Below are experts of layer 6 (counted from 0) of a mixture-of-experts language model. Rows are named router (the router's row for the expert), down (a neuron's output weights, with its number) and show model dimensions 256-319. Each number is 200 + 20 x the weight over its row's rms, rounded and kept within 0 to 999.
Before each expert's rows: a language model's description of what the expert responds to. This comes from a sample of Wikipedia text that the model never trained on.

# expert 4
It responds to: Foreign name endings
router,192,229,181,210,239,183,205,218,193,200,220,196,180,189,204,200,189,167,181,219,200,180,213,186,210,211,201,224,178,189,176,209,231,200,217,187,208,204,180,204,191,216,183,210,186,223,245,161,191,201,247,219,216,216,212,202,215,221,213,227,185,209,172,189
down0,163,226,213,241,193,198,200,213,193,155,191,183,199,179,247,165,222,166,225,196,217,194,196,197,192,201,235,201,200,199,228,217,202,198,197,206,208,167,182,209,213,219,181,272,201,196,216,187,220,203,206,198,206,193,175,224,208,221,200,192,186,183,200,215
down1,208,178,198,218,220,175,207,199,171,171,173,159,210,209,212,190,195,201,230,198,197,204,194,220,218,170,232,207,200,201,225,199,211,170,246,167,199,175,211,190,214,215,144,189,152,199,199,178,201,194,280,196,204,207,191,205,183,217,207,178,232,201,209,169
down2,223,214,200,203,211,193,177,200,205,200,226,231,196,194,175,200,203,194,163,246,218,191,197,201,209,186,194,186,221,205,175,205,230,184,196,243,199,187,183,229,206,165,190,168,172,202,200,185,200,160,190,207,230,194,199,203,221,220,200,224,209,183,198,201
down3,201,209,169,199,198,177,220,227,183,173,208,197,210,215,207,206,238,178,141,169,223,231,220,189,172,172,230,203,200,206,165,215,201,201,208,211,194,162,247,213,199,182,172,200,227,236,208,203,182,193,225,172,184,174,234,210,196,196,196,187,181,197,201,239
down4,198,181,197,181,184,170,198,201,227,177,199,201,215,200,207,197,174,196,185,207,203,188,215,217,201,200,209,177,200,202,192,200,215,200,219,169,251,214,188,190,200,210,198,202,200,156,190,203,183,210,231,229,207,203,197,183,260,234,193,229,195,203,217,196
down5,228,181,200,192,227,219,212,192,201,202,198,178,201,207,206,186,207,207,202,216,184,191,196,230,197,220,164,221,232,208,212,185,170,283,195,182,200,201,206,198,194,170,196,201,203,175,196,205,194,176,194,200,202,200,201,190,226,182,201,231,190,203,179,212
down6,190,211,133,212,215,194,201,175,222,180,222,188,200,197,236,181,244,192,226,197,200,171,194,200,199,170,204,210,211,241,179,203,227,238,210,201,198,199,220,193,204,190,194,209,244,206,225,200,204,184,193,210,214,199,197,178,195,215,203,204,196,198,191,223
down7,199,199,206,166,170,225,176,196,202,172,185,214,196,202,227,196,207,180,238,195,252,225,195,193,198,191,189,204,210,191,205,245,184,199,212,198,270,199,208,191,204,211,237,221,221,197,203,203,193,215,240,161,202,150,181,218,185,196,205,162,222,170,200,199
down8,207,148,192,114,199,178,201,196,197,219,201,212,212,220,194,202,200,225,199,183,188,194,189,205,202,195,224,207,203,225,200,196,151,193,187,154,200,193,208,169,206,202,202,180,201,184,231,193,193,176,196,172,200,191,179,199,213,227,212,199,177,181,191,196
down9,219,202,221,212,177,204,189,182,179,197,163,199,164,199,214,205,194,203,172,218,175,183,202,192,196,198,186,190,202,155,199,206,194,210,214,191,195,201,221,178,198,194,210,198,205,202,153,192,196,182,176,215,158,185,190,200,195,195,203,224,205,196,202,209
down10,214,216,213,229,200,202,203,197,213,183,193,200,191,217,203,175,197,235,205,200,216,180,218,205,206,195,180,202,183,175,243,203,198,226,210,226,210,196,182,217,170,180,212,163,212,226,233,193,201,211,165,198,259,234,203,234,219,228,208,184,203,189,202,211
down11,222,207,215,187,199,210,203,203,203,219,197,201,167,198,213,218,221,194,228,196,209,198,174,219,200,201,209,189,201,176,253,234,156,138,176,230,198,183,202,196,200,240,176,204,171,151,192,192,239,203,203,196,205,198,239,197,223,206,195,190,205,197,171,201
down12,219,208,200,176,230,207,203,203,230,195,197,212,209,215,199,161,234,152,171,182,237,240,212,238,184,200,228,161,223,244,173,191,200,206,217,145,215,180,194,198,170,220,205,206,155,178,181,177,204,236,205,198,223,212,218,247,207,220,202,195,218,200,209,209
down13,228,204,174,191,200,203,218,177,182,180,226,203,206,173,216,220,178,207,204,192,203,237,163,233,250,204,205,191,199,183,197,168,172,189,191,236,202,203,224,201,199,201,196,171,193,207,232,220,205,197,191,224,197,201,197,197,190,177,221,216,189,216,198,150
down14,198,169,204,170,173,186,200,237,202,253,165,175,194,199,215,205,189,199,196,197,228,190,186,185,200,206,175,170,197,201,211,211,198,221,200,181,201,229,196,203,192,191,186,239,196,204,199,178,174,197,218,188,202,192,175,198,187,200,225,209,204,192,262,217
down15,220,188,194,229,192,186,251,170,182,212,200,211,180,205,195,181,201,192,196,150,193,196,208,201,200,238,186,173,195,162,231,238,225,203,201,201,240,222,203,196,200,199,194,199,165,175,165,272,226,168,197,193,183,183,203,202,207,202,170,207,204,169,192,202
down16,192,228,183,177,189,206,210,203,174,193,201,192,205,172,179,198,161,194,208,168,202,214,227,192,197,238,233,203,191,188,195,200,132,177,198,209,209,208,183,193,193,200,255,207,200,184,193,204,188,194,204,186,159,181,219,174,204,199,194,194,199,222,201,158
down17,239,191,155,168,200,198,226,209,209,149,174,199,235,194,198,201,202,205,197,237,208,206,199,253,245,194,166,199,197,219,171,200,202,150,191,200,202,183,206,208,199,201,205,207,191,199,246,196,200,199,206,200,221,199,200,213,203,200,198,162,214,204,129,213
down18,204,201,206,175,200,199,215,211,204,225,199,165,208,174,231,233,150,200,209,194,203,217,191,197,237,218,192,190,178,170,173,208,199,186,199,256,247,196,175,189,219,189,215,194,197,211,251,197,199,206,204,185,191,181,198,183,190,178,212,212,202,239,204,182
down19,201,199,190,217,166,182,170,212,205,198,180,190,194,214,204,225,194,191,197,178,216,193,180,206,192,202,205,214,181,218,200,202,195,214,205,222,200,210,229,216,192,189,201,200,201,230,207,202,190,215,183,196,262,173,209,200,200,202,196,181,186,206,189,212
down20,207,172,202,173,179,211,170,186,199,205,186,195,143,175,186,192,203,202,132,196,209,200,179,203,218,207,204,204,193,180,201,196,202,199,140,183,217,195,216,232,145,170,204,196,207,236,206,191,197,197,205,221,195,172,190,245,226,187,212,215,233,196,158,195
down21,207,192,203,200,215,167,202,182,165,193,231,205,198,199,202,200,203,225,196,204,202,208,207,193,193,176,256,197,200,195,199,203,222,229,186,178,234,209,213,199,234,204,164,198,201,196,177,229,199,202,211,241,209,199,192,241,223,209,176,175,206,183,163,229
down22,200,212,209,168,175,197,199,209,178,216,217,194,203,192,187,196,246,194,215,205,186,188,203,185,184,224,187,177,183,179,198,164,194,201,198,184,197,213,174,167,197,207,214,193,167,214,171,213,202,212,193,172,180,183,192,187,166,148,200,185,191,203,194,217
down23,216,210,202,143,188,177,191,202,187,207,254,201,201,221,173,212,199,208,214,194,142,153,177,202,197,224,201,189,193,206,190,186,189,215,199,231,179,188,214,170,221,189,232,180,230,200,206,193,209,210,177,194,180,227,215,166,196,122,197,211,210,211,239,224
down24,180,188,201,192,187,223,194,202,197,202,150,175,202,197,176,203,200,225,189,183,185,189,206,191,173,254,199,202,194,206,190,210,200,177,251,201,198,198,201,200,197,213,210,222,183,197,162,206,195,184,214,199,170,196,231,201,199,177,195,223,191,212,216,196
down25,169,214,201,187,201,156,186,204,269,199,199,212,175,197,186,184,183,192,202,184,170,179,190,203,194,214,172,213,251,197,196,216,230,203,205,163,188,228,222,187,221,165,197,205,203,232,196,193,207,200,170,200,235,195,203,199,205,220,209,189,200,195,247,197
down26,188,214,203,183,204,195,197,186,210,171,178,160,199,192,193,211,181,183,199,214,227,259,216,199,195,203,203,169,199,216,199,223,267,202,196,218,231,200,181,230,190,193,196,204,185,203,194,206,200,199,207,211,219,164,207,200,202,201,220,195,188,200,201,207
down27,223,199,201,201,183,251,223,197,190,239,198,206,220,193,220,159,205,185,172,226,207,167,177,134,240,196,192,209,212,193,202,199,202,230,243,200,203,193,209,224,192,195,221,183,194,208,183,199,214,210,189,229,157,208,170,176,201,200,197,223,198,201,188,202
down28,236,202,189,211,184,201,186,203,215,173,216,208,206,186,206,200,229,165,218,205,198,211,153,190,213,195,223,201,203,213,196,200,194,211,215,191,217,218,155,231,250,211,223,213,233,197,204,212,207,204,234,199,233,183,193,185,146,196,183,200,153,195,188,191
down29,211,209,214,197,200,182,211,203,202,196,194,203,204,212,171,196,199,162,173,218,191,165,216,200,196,196,203,203,223,189,208,196,209,204,178,185,162,197,197,204,194,241,225,210,183,193,199,202,197,219,221,219,211,200,234,244,208,201,200,196,208,205,174,210
down30,168,199,200,144,191,196,172,205,192,207,174,275,177,195,195,192,216,195,191,201,182,218,192,228,189,194,200,188,201,188,159,206,202,204,200,214,213,213,198,209,208,201,193,191,226,196,173,233,161,202,180,188,200,177,230,192,193,200,204,226,228,182,201,139
down31,194,198,219,185,206,175,202,216,222,230,213,198,262,200,200,201,225,197,199,188,262,216,186,183,214,221,202,211,191,193,220,195,224,191,187,210,196,185,185,195,217,189,155,200,204,183,184,188,198,207,167,218,209,244,192,208,188,189,198,217,204,201,205,201
down32,198,183,200,207,236,198,207,198,225,181,225,186,175,191,148,180,194,198,140,220,208,196,202,147,213,213,205,199,204,184,194,179,215,198,186,142,218,175,204,188,190,206,193,241,211,203,201,216,194,202,208,203,199,203,204,163,201,200,204,207,180,180,188,167
down33,175,199,203,194,188,205,230,199,183,216,210,218,218,220,202,189,216,206,193,195,198,186,194,205,198,218,254,202,177,208,216,213,195,199,195,202,178,209,188,229,195,259,228,189,188,190,214,231,215,200,232,232,200,198,198,201,208,173,219,191,199,211,222,238
down34,205,184,221,191,210,205,201,202,192,188,203,212,199,201,214,198,194,205,188,202,199,198,201,217,206,174,207,204,203,205,158,153,200,200,219,201,195,206,185,194,202,201,204,191,202,197,196,204,208,221,206,194,198,199,196,194,189,227,157,199,194,200,190,192

# expert 17
It responds to: Transliterated name fragments
router,183,215,208,192,228,204,211,195,199,198,219,208,179,194,216,203,198,198,187,211,204,191,198,182,209,209,182,212,169,160,202,216,208,186,223,192,184,202,209,158,188,193,161,193,139,217,209,185,204,209,213,196,182,200,199,158,211,236,211,193,177,215,207,209
down0,211,202,193,244,208,188,199,200,216,160,162,195,201,204,206,182,227,192,204,202,164,200,215,200,173,188,188,185,214,221,196,193,195,177,199,193,211,200,200,197,198,208,181,200,192,201,174,200,153,198,187,195,222,181,230,226,210,202,200,187,205,187,195,221
down1,201,196,215,184,226,201,256,204,211,197,215,218,199,205,145,167,200,199,197,189,202,208,206,200,194,196,200,201,179,195,215,199,202,223,215,204,222,213,170,200,176,216,201,205,204,176,199,208,203,201,197,194,180,185,195,204,193,197,203,195,185,157,208,129
down2,204,220,217,209,187,202,186,182,227,192,217,211,195,177,200,214,182,210,184,187,208,200,197,232,198,189,160,239,185,216,192,245,183,198,255,224,192,177,187,231,199,204,200,214,153,208,199,201,214,196,191,198,227,215,192,200,179,203,209,195,174,235,211,198
down3,203,168,198,240,174,195,173,188,198,182,209,196,197,201,218,205,178,195,206,131,230,170,192,186,200,200,165,219,187,190,199,201,215,202,196,224,197,203,212,207,220,223,212,181,211,201,196,198,185,190,218,194,217,201,183,206,201,195,154,225,189,205,181,199
down4,204,198,201,205,199,223,234,195,180,216,145,179,189,191,186,207,204,175,235,182,201,197,201,199,214,237,184,192,216,209,236,252,173,195,203,203,180,176,200,191,211,202,187,201,198,195,171,226,207,189,193,183,181,198,199,209,227,194,227,183,214,194,196,175
down5,196,195,224,185,192,196,232,196,235,191,204,201,202,202,198,202,212,193,198,187,232,185,212,199,167,187,181,207,168,190,216,164,204,216,195,209,214,208,192,229,188,204,194,179,216,211,221,175,202,193,184,207,194,198,235,184,204,193,192,199,201,234,213,186
down6,207,200,199,192,185,184,153,222,215,205,222,197,182,210,206,216,200,240,163,201,200,201,219,181,169,169,243,162,196,203,232,198,220,209,172,210,191,231,195,219,206,184,183,199,206,222,230,131,172,201,173,169,192,200,202,189,176,225,176,229,200,198,191,202
down7,208,193,211,205,183,235,195,200,192,177,229,160,203,199,236,234,241,185,200,219,195,253,205,180,183,202,171,196,222,201,189,168,192,155,222,214,244,207,190,219,191,205,197,162,201,191,210,143,229,230,196,200,192,194,186,217,191,226,165,222,201,178,273,199
down8,192,214,211,208,189,207,197,213,217,192,198,220,199,212,178,191,193,204,195,230,199,183,204,202,202,182,213,247,175,188,213,226,201,265,166,200,180,174,193,216,172,203,215,224,193,201,216,203,190,198,192,198,224,195,164,170,180,197,195,206,184,210,257,212
down9,199,221,201,191,184,195,194,194,179,202,239,207,198,201,200,228,199,207,197,201,174,186,134,215,234,227,192,179,200,201,196,228,225,215,205,229,212,203,212,200,244,200,197,159,204,225,201,193,227,204,198,204,223,168,177,194,196,200,220,189,193,199,209,199
down10,211,197,164,196,202,133,196,225,195,215,209,204,182,211,231,202,204,218,210,181,197,214,152,199,204,192,140,201,204,228,199,136,189,150,184,169,196,225,240,213,205,176,220,186,153,201,187,203,169,171,201,205,197,195,192,157,232,203,198,199,196,197,195,195
down11,167,155,172,194,201,183,215,183,195,182,204,205,155,190,207,207,197,216,231,241,225,183,140,210,236,197,226,155,200,202,185,199,241,208,213,197,191,180,193,217,196,198,199,205,168,152,185,200,210,196,225,202,162,199,181,239,193,245,184,187,215,202,196,199
down12,189,181,203,152,199,202,200,216,224,227,185,200,199,204,198,197,223,200,187,210,198,199,190,191,205,170,211,185,200,196,119,168,186,193,176,231,199,208,187,201,209,200,200,202,197,210,158,201,218,228,201,198,218,201,198,224,193,211,225,207,207,200,200,247
down13,215,219,196,229,197,219,203,209,209,188,178,214,200,192,217,198,205,201,194,189,201,193,255,200,195,222,200,178,178,199,221,204,192,206,176,163,224,251,226,194,211,217,205,232,198,256,172,215,197,198,196,236,198,199,218,199,238,182,177,202,197,193,197,202
down14,204,197,205,168,181,198,215,172,177,204,231,206,203,190,160,202,238,188,192,173,191,197,197,242,223,200,189,192,185,211,232,199,223,204,203,199,200,172,204,192,210,212,191,168,190,179,254,169,150,187,199,202,208,180,177,187,202,212,188,214,248,215,208,208
down15,226,223,203,182,184,190,218,192,263,199,206,215,172,185,205,203,199,181,198,204,217,189,203,199,208,198,186,193,236,203,193,190,235,200,189,216,201,206,178,178,233,203,198,199,162,198,238,204,190,203,222,190,246,201,186,192,157,200,231,201,210,194,194,189
down16,201,192,201,212,177,184,232,185,151,181,222,213,200,173,191,182,200,192,199,196,174,211,150,201,206,181,199,241,159,208,227,204,202,197,215,185,259,195,163,236,175,209,162,217,200,226,167,199,184,234,195,208,200,200,158,186,188,196,212,199,191,220,211,199
down17,209,200,193,206,201,231,199,206,189,207,155,204,199,205,200,156,200,206,240,193,185,219,192,187,179,199,190,203,207,181,192,199,206,177,189,198,192,194,214,223,208,200,200,166,216,146,201,184,201,185,187,202,198,201,171,181,198,242,217,203,214,183,191,190
down18,221,181,187,200,201,204,200,194,197,174,197,229,200,187,200,173,204,206,222,214,188,149,197,208,182,206,213,199,195,200,199,238,186,213,193,170,212,183,229,192,187,167,182,156,206,199,222,206,138,205,197,206,212,204,200,192,198,246,221,207,213,245,201,194
down19,134,193,202,172,190,147,207,198,155,205,168,222,212,166,201,190,196,240,198,178,175,189,205,169,205,223,159,200,190,207,191,200,227,199,199,209,219,220,200,161,211,161,169,190,242,203,200,200,205,219,180,200,190,216,200,196,190,199,212,194,188,190,183,202
down20,207,190,195,244,201,157,149,174,204,203,195,195,199,200,195,230,205,201,232,189,198,196,164,194,198,211,209,219,204,189,200,181,221,176,241,200,201,192,206,185,200,197,200,195,202,201,196,204,185,200,212,183,234,175,154,212,207,217,200,212,210,204,217,178
down21,169,214,169,187,261,202,172,215,228,200,140,197,201,222,208,199,200,242,176,193,197,213,197,217,208,193,182,188,192,203,204,188,225,242,212,211,233,217,140,220,199,200,200,191,202,185,197,195,153,204,221,204,207,199,230,201,192,191,216,212,213,166,153,226
down22,200,225,179,206,190,200,226,196,199,199,179,186,161,202,208,189,218,189,199,188,189,189,204,212,216,185,228,176,230,226,232,177,170,210,178,189,166,198,198,180,200,205,207,204,233,139,173,198,222,169,203,170,201,215,210,203,201,165,202,165,189,203,202,215
down23,157,208,145,207,194,203,221,193,201,197,183,201,200,199,200,183,216,198,179,198,201,199,265,200,200,195,222,200,219,186,200,209,199,194,198,204,197,150,197,188,231,201,201,213,207,201,195,191,218,180,201,219,197,223,205,210,160,210,217,218,170,197,205,187
down24,260,181,205,252,200,208,188,176,196,187,165,186,198,246,202,173,172,176,235,190,182,200,252,200,202,184,182,235,175,198,202,166,165,222,202,205,201,189,214,186,232,206,257,193,195,202,198,178,199,216,206,205,195,189,209,197,241,204,163,200,201,196,193,200
down25,218,197,202,223,200,199,185,199,201,198,213,171,242,250,199,202,198,192,223,206,160,172,203,214,203,206,199,201,176,214,240,206,211,217,185,202,248,188,214,218,203,201,216,183,167,193,185,207,212,200,200,178,203,232,186,213,200,265,144,225,198,225,138,236
down26,222,252,181,216,175,245,213,198,206,183,209,197,157,193,200,187,216,198,207,255,214,187,198,213,207,201,195,195,186,218,246,252,221,203,203,183,170,240,196,164,193,203,200,203,215,199,192,183,212,202,262,200,218,240,166,230,204,232,214,201,182,200,215,199
down27,205,233,201,200,207,200,219,199,193,203,201,193,197,200,196,195,201,191,197,203,197,210,200,200,201,195,233,187,216,225,196,200,185,200,178,197,205,166,192,192,188,217,201,205,196,206,209,247,146,165,201,209,177,202,196,170,226,199,223,211,182,198,194,178
down28,265,197,205,208,200,210,213,175,197,192,205,239,218,217,201,239,200,198,190,201,207,207,170,197,203,201,200,226,201,199,214,196,187,196,190,155,218,212,282,195,173,209,225,166,207,179,202,203,185,184,187,195,181,231,196,165,205,210,188,200,201,160,198,185
down29,219,197,199,204,199,191,200,249,207,218,202,141,195,199,207,212,199,203,205,201,245,164,128,206,204,187,199,226,198,199,184,211,191,218,184,206,195,176,209,213,246,191,181,197,181,199,160,201,191,202,213,182,204,196,202,229,192,217,197,171,220,223,182,186
down30,193,205,202,201,219,210,198,201,201,196,217,218,140,202,200,203,181,201,194,171,231,241,197,201,211,165,192,197,196,212,183,206,204,142,191,206,176,225,210,199,201,171,202,220,204,201,193,210,195,210,199,200,191,184,201,198,186,214,244,204,142,181,208,199
down31,218,186,202,204,224,195,190,205,228,206,196,200,212,207,202,200,202,192,163,195,200,204,227,195,225,171,201,197,204,187,170,213,207,175,200,239,120,192,207,179,192,156,189,183,209,193,185,196,209,199,200,195,214,188,181,194,184,200,202,204,163,209,190,194
down32,196,201,205,196,209,200,194,217,270,196,197,201,254,190,193,200,204,200,217,193,202,206,224,174,263,202,196,196,198,192,230,204,206,200,195,200,183,197,224,221,201,202,188,146,200,209,179,189,202,200,213,220,217,211,207,197,182,212,162,171,211,214,203,198
down33,203,196,183,210,180,167,190,206,239,198,222,216,197,211,202,190,203,191,188,199,205,215,221,212,197,158,187,207,193,198,182,201,186,214,210,219,199,164,191,199,209,197,208,198,164,176,194,199,204,181,235,247,205,200,225,190,185,199,227,216,183,251,232,210
down34,201,223,219,226,199,221,203,201,157,214,189,194,202,200,196,200,252,234,195,205,202,265,205,188,195,196,199,172,198,232,196,209,200,184,201,205,194,196,193,200,211,193,189,240,228,197,183,220,165,261,187,206,229,212,184,218,229,172,199,197,181,177,203,200

# expert 19
It responds to: Foreign-name pieces
router,177,210,209,225,181,203,197,249,167,187,221,208,170,224,238,188,195,198,189,244,192,212,217,199,218,206,217,209,195,189,216,224,217,198,212,167,212,206,196,208,236,174,188,206,201,208,218,134,215,240,251,232,219,183,196,196,242,223,225,208,207,226,196,192
down0,200,167,197,210,211,202,193,200,206,208,201,220,199,201,205,201,201,189,206,177,184,218,193,203,194,224,201,207,235,181,202,197,184,155,197,151,218,262,284,164,198,199,193,232,225,206,200,256,201,198,205,202,153,191,198,188,200,194,150,200,225,204,199,200
down1,178,183,188,206,239,218,180,196,195,203,212,200,202,209,208,233,198,201,159,210,183,135,198,190,207,190,200,201,203,203,223,164,200,198,200,172,162,203,205,193,199,205,219,218,174,206,207,199,179,196,144,205,203,188,238,149,196,205,143,202,201,163,208,207
down2,212,195,206,202,160,170,152,199,189,196,235,211,194,236,180,267,197,183,197,200,223,227,205,204,201,195,178,201,238,225,173,208,199,200,202,191,178,208,199,152,198,161,202,198,200,200,200,201,209,204,200,202,225,191,209,205,200,194,195,192,216,200,237,219
down3,167,206,227,202,165,182,201,206,200,194,216,204,201,187,229,210,196,200,221,191,244,218,208,198,151,193,199,196,200,218,158,212,205,189,186,190,170,166,209,182,243,203,205,249,199,185,215,168,200,197,165,193,218,189,216,213,200,202,200,199,199,203,204,197
down4,201,192,185,201,205,212,220,222,197,202,201,205,223,200,170,222,210,206,213,173,168,228,189,189,207,217,175,200,213,170,219,153,200,199,205,161,194,184,201,140,193,208,198,192,192,199,191,190,210,190,218,209,186,223,213,162,217,186,200,169,217,205,194,198
down5,206,205,199,251,193,183,197,195,206,204,263,203,201,217,203,200,200,201,198,178,219,201,201,186,200,200,175,201,201,239,198,193,197,196,191,194,201,216,196,199,208,210,215,203,246,158,183,207,205,176,209,198,206,200,218,215,152,196,239,200,197,204,211,215
down6,201,205,203,198,194,177,204,205,192,196,204,201,200,204,198,197,202,226,198,183,200,213,195,257,208,222,202,193,189,198,219,178,205,199,209,222,203,173,202,207,195,198,212,174,180,200,202,199,195,187,198,187,157,160,216,196,202,195,218,177,223,200,184,192
down7,194,199,165,200,194,199,219,197,174,201,233,237,226,191,201,200,193,211,168,196,215,208,188,241,252,204,180,204,203,200,159,201,206,194,223,197,188,203,193,140,204,191,210,185,205,196,195,180,204,202,200,201,192,181,176,211,193,189,201,201,214,205,235,163
down8,202,204,179,164,202,197,200,199,197,217,189,213,191,195,200,205,214,216,160,217,199,199,191,186,218,194,209,211,160,196,205,175,212,234,212,181,188,201,214,158,204,194,202,189,195,230,214,207,178,181,165,171,187,146,188,178,182,184,192,195,199,211,214,200
down9,201,237,190,200,196,168,163,196,204,199,226,165,222,181,198,201,177,200,194,175,210,202,184,193,216,189,186,200,212,219,217,217,207,188,200,164,213,209,215,192,202,204,198,196,204,213,244,206,185,190,200,192,196,200,220,205,199,206,190,201,163,191,200,200
down10,194,200,182,207,154,193,226,197,236,208,204,219,228,201,198,199,201,197,188,216,201,199,172,193,200,236,202,228,206,201,194,195,207,201,203,232,203,202,201,211,200,222,169,250,203,226,202,182,199,204,211,188,198,182,200,216,188,221,227,202,196,172,241,194
down11,148,190,198,200,204,210,199,202,248,198,145,215,202,193,193,195,192,220,208,220,230,202,218,193,172,224,200,199,203,174,199,179,265,206,201,182,244,188,187,200,190,191,195,181,202,170,217,204,202,213,194,199,205,163,138,184,225,200,203,202,192,200,203,191
down12,209,196,217,190,199,177,200,186,231,198,193,195,223,195,215,206,276,222,196,210,205,209,187,226,181,211,192,205,166,197,203,205,238,201,192,232,208,186,184,202,196,205,201,200,199,187,188,199,240,173,177,197,208,188,196,200,199,191,190,205,200,208,230,216
down13,157,154,200,186,190,208,187,205,202,200,196,194,214,211,175,254,202,181,215,219,199,217,170,206,209,214,201,198,213,217,191,189,193,210,171,170,208,192,182,198,188,178,215,200,190,200,225,240,202,182,169,133,173,217,188,181,200,201,193,213,213,185,170,141
down14,183,187,215,182,203,184,177,209,192,191,179,199,204,193,198,146,200,231,200,200,275,209,199,199,254,203,157,201,202,216,215,195,196,138,180,208,194,210,198,201,202,218,209,202,200,218,218,197,201,188,168,211,224,219,191,145,205,245,201,212,201,193,224,199
down15,200,197,193,211,200,199,209,194,195,221,234,202,198,161,173,196,196,207,180,203,226,209,185,250,235,158,201,174,203,199,202,198,247,221,210,212,209,188,197,228,199,196,206,200,231,218,220,205,199,209,201,195,191,199,189,201,207,185,151,201,225,227,195,179
down16,140,217,196,198,221,199,189,205,177,201,229,226,179,224,200,187,202,235,182,201,234,177,220,254,250,195,192,215,189,284,201,200,201,176,205,235,228,168,169,201,211,183,217,193,223,200,185,221,203,193,218,195,232,201,202,215,197,232,213,197,180,158,183,178
down17,217,220,175,151,221,199,184,203,198,202,201,209,216,197,201,197,200,185,217,202,200,191,237,195,191,200,218,218,193,187,217,214,186,205,170,190,197,209,203,180,147,217,209,180,188,221,196,209,206,201,210,239,156,201,188,195,195,211,203,196,213,186,181,224
down18,199,188,208,222,222,233,207,226,177,189,209,206,192,215,211,208,257,199,170,194,162,196,197,200,183,231,212,190,209,200,190,175,187,196,211,199,200,196,197,197,205,201,212,185,200,207,155,200,208,199,165,194,191,192,198,183,188,176,220,234,234,201,203,183
down19,207,195,206,168,221,203,199,215,186,235,190,201,179,202,211,201,212,208,188,189,199,228,171,200,201,194,201,194,190,207,215,199,164,209,209,199,233,201,227,204,204,186,201,168,208,134,199,200,207,185,183,242,198,202,186,191,199,201,214,173,197,200,195,248
down20,257,203,188,180,196,201,195,205,160,228,202,204,217,198,189,202,172,232,205,176,229,210,203,162,204,217,199,190,211,217,214,245,177,210,197,207,210,235,231,199,227,179,250,193,201,196,234,180,199,205,176,182,193,182,203,233,195,202,148,200,227,160,198,181
down21,176,198,213,197,199,195,196,155,180,146,183,216,204,194,201,205,165,231,212,203,257,208,200,198,199,211,205,197,199,195,236,277,211,170,228,195,218,184,160,192,263,201,197,198,212,211,199,174,186,166,201,216,200,197,201,189,194,201,204,229,200,194,200,201
down22,200,200,182,210,183,181,202,195,170,200,193,198,197,200,198,180,190,189,202,206,197,200,252,190,193,195,198,201,218,206,201,202,198,200,176,184,212,228,214,206,198,196,199,224,194,233,246,201,185,217,195,195,201,210,184,222,200,200,162,200,199,199,139,217
down23,201,195,209,215,211,201,199,218,198,203,202,200,208,195,198,212,202,199,194,160,227,214,201,188,203,167,209,173,178,207,275,230,226,178,209,190,197,221,179,199,177,208,171,210,204,166,168,154,218,188,199,211,181,229,163,212,192,197,199,199,180,173,247,218
down24,197,183,135,211,222,201,210,177,198,161,190,207,208,199,227,138,201,198,189,187,198,224,218,192,221,185,221,203,222,216,228,238,209,201,198,189,232,202,271,198,191,178,207,190,245,196,215,210,154,201,212,195,143,199,181,207,194,201,213,179,188,189,198,204
down25,178,140,213,177,144,232,235,189,193,189,211,249,199,191,199,209,191,192,191,175,201,195,165,205,199,240,192,157,198,183,226,204,172,260,202,219,169,169,232,193,161,241,170,215,187,230,190,220,204,201,214,228,199,233,200,199,267,195,210,196,196,191,162,188
down26,201,192,191,196,202,163,201,202,200,195,205,233,146,196,200,159,208,174,192,141,198,197,163,190,191,233,219,203,207,211,219,200,213,185,205,199,232,211,208,191,216,200,192,205,199,202,201,214,182,146,187,189,200,205,201,200,194,198,209,188,165,194,193,213
down27,260,196,247,222,203,184,201,152,171,188,197,197,191,229,162,195,200,204,204,212,157,207,199,204,203,199,189,200,186,204,214,197,211,248,190,193,188,208,219,218,195,192,153,267,214,194,178,204,208,201,200,202,195,187,208,166,208,199,208,221,193,200,195,194
down28,190,188,204,134,184,198,207,187,209,207,188,173,205,208,198,212,200,201,205,227,213,188,210,216,209,197,213,178,183,199,198,212,160,202,241,209,245,189,185,190,195,206,184,192,233,200,202,193,229,167,223,200,201,193,201,164,189,191,184,199,208,201,205,198
down29,214,189,156,201,251,204,212,206,215,188,187,184,202,199,260,276,193,183,229,201,199,232,197,203,199,209,197,153,218,184,204,231,217,250,233,243,140,215,212,199,184,202,190,174,191,210,189,182,204,181,238,212,178,199,199,194,197,195,194,200,188,203,215,194
down30,199,192,193,201,209,235,229,178,174,160,197,208,182,200,222,209,199,200,202,192,194,181,154,189,188,200,218,199,210,219,198,204,196,184,195,203,222,213,223,205,198,192,202,189,203,206,146,175,221,247,194,231,178,177,189,202,200,188,196,150,166,189,199,200
down31,188,202,208,200,197,204,170,199,232,204,191,208,212,184,182,188,184,239,201,165,196,203,211,243,200,188,218,204,186,184,200,200,176,174,200,202,185,185,201,186,183,223,206,184,191,199,186,202,212,202,261,172,173,284,191,170,183,220,202,211,203,212,198,177
down32,198,148,173,214,206,233,202,195,197,201,195,161,200,190,205,202,215,202,215,191,186,183,208,203,185,200,177,166,219,195,235,207,198,221,199,221,200,213,200,128,238,202,209,175,182,202,202,197,184,163,210,194,208,208,202,231,193,200,220,179,257,201,197,183
down33,201,212,214,213,198,201,204,198,197,174,180,213,210,202,213,195,189,205,230,200,192,174,181,158,201,206,198,245,201,173,196,216,182,222,224,176,198,189,226,205,204,223,198,190,197,181,178,205,227,218,203,203,206,240,194,144,212,217,168,193,244,219,233,202
down34,195,177,205,197,192,230,195,203,226,200,200,215,192,201,219,209,187,186,230,213,214,201,195,222,231,222,238,195,206,181,178,173,230,234,230,206,213,227,187,228,199,199,207,217,213,210,235,187,189,202,198,230,200,163,236,204,203,190,199,189,198,198,199,203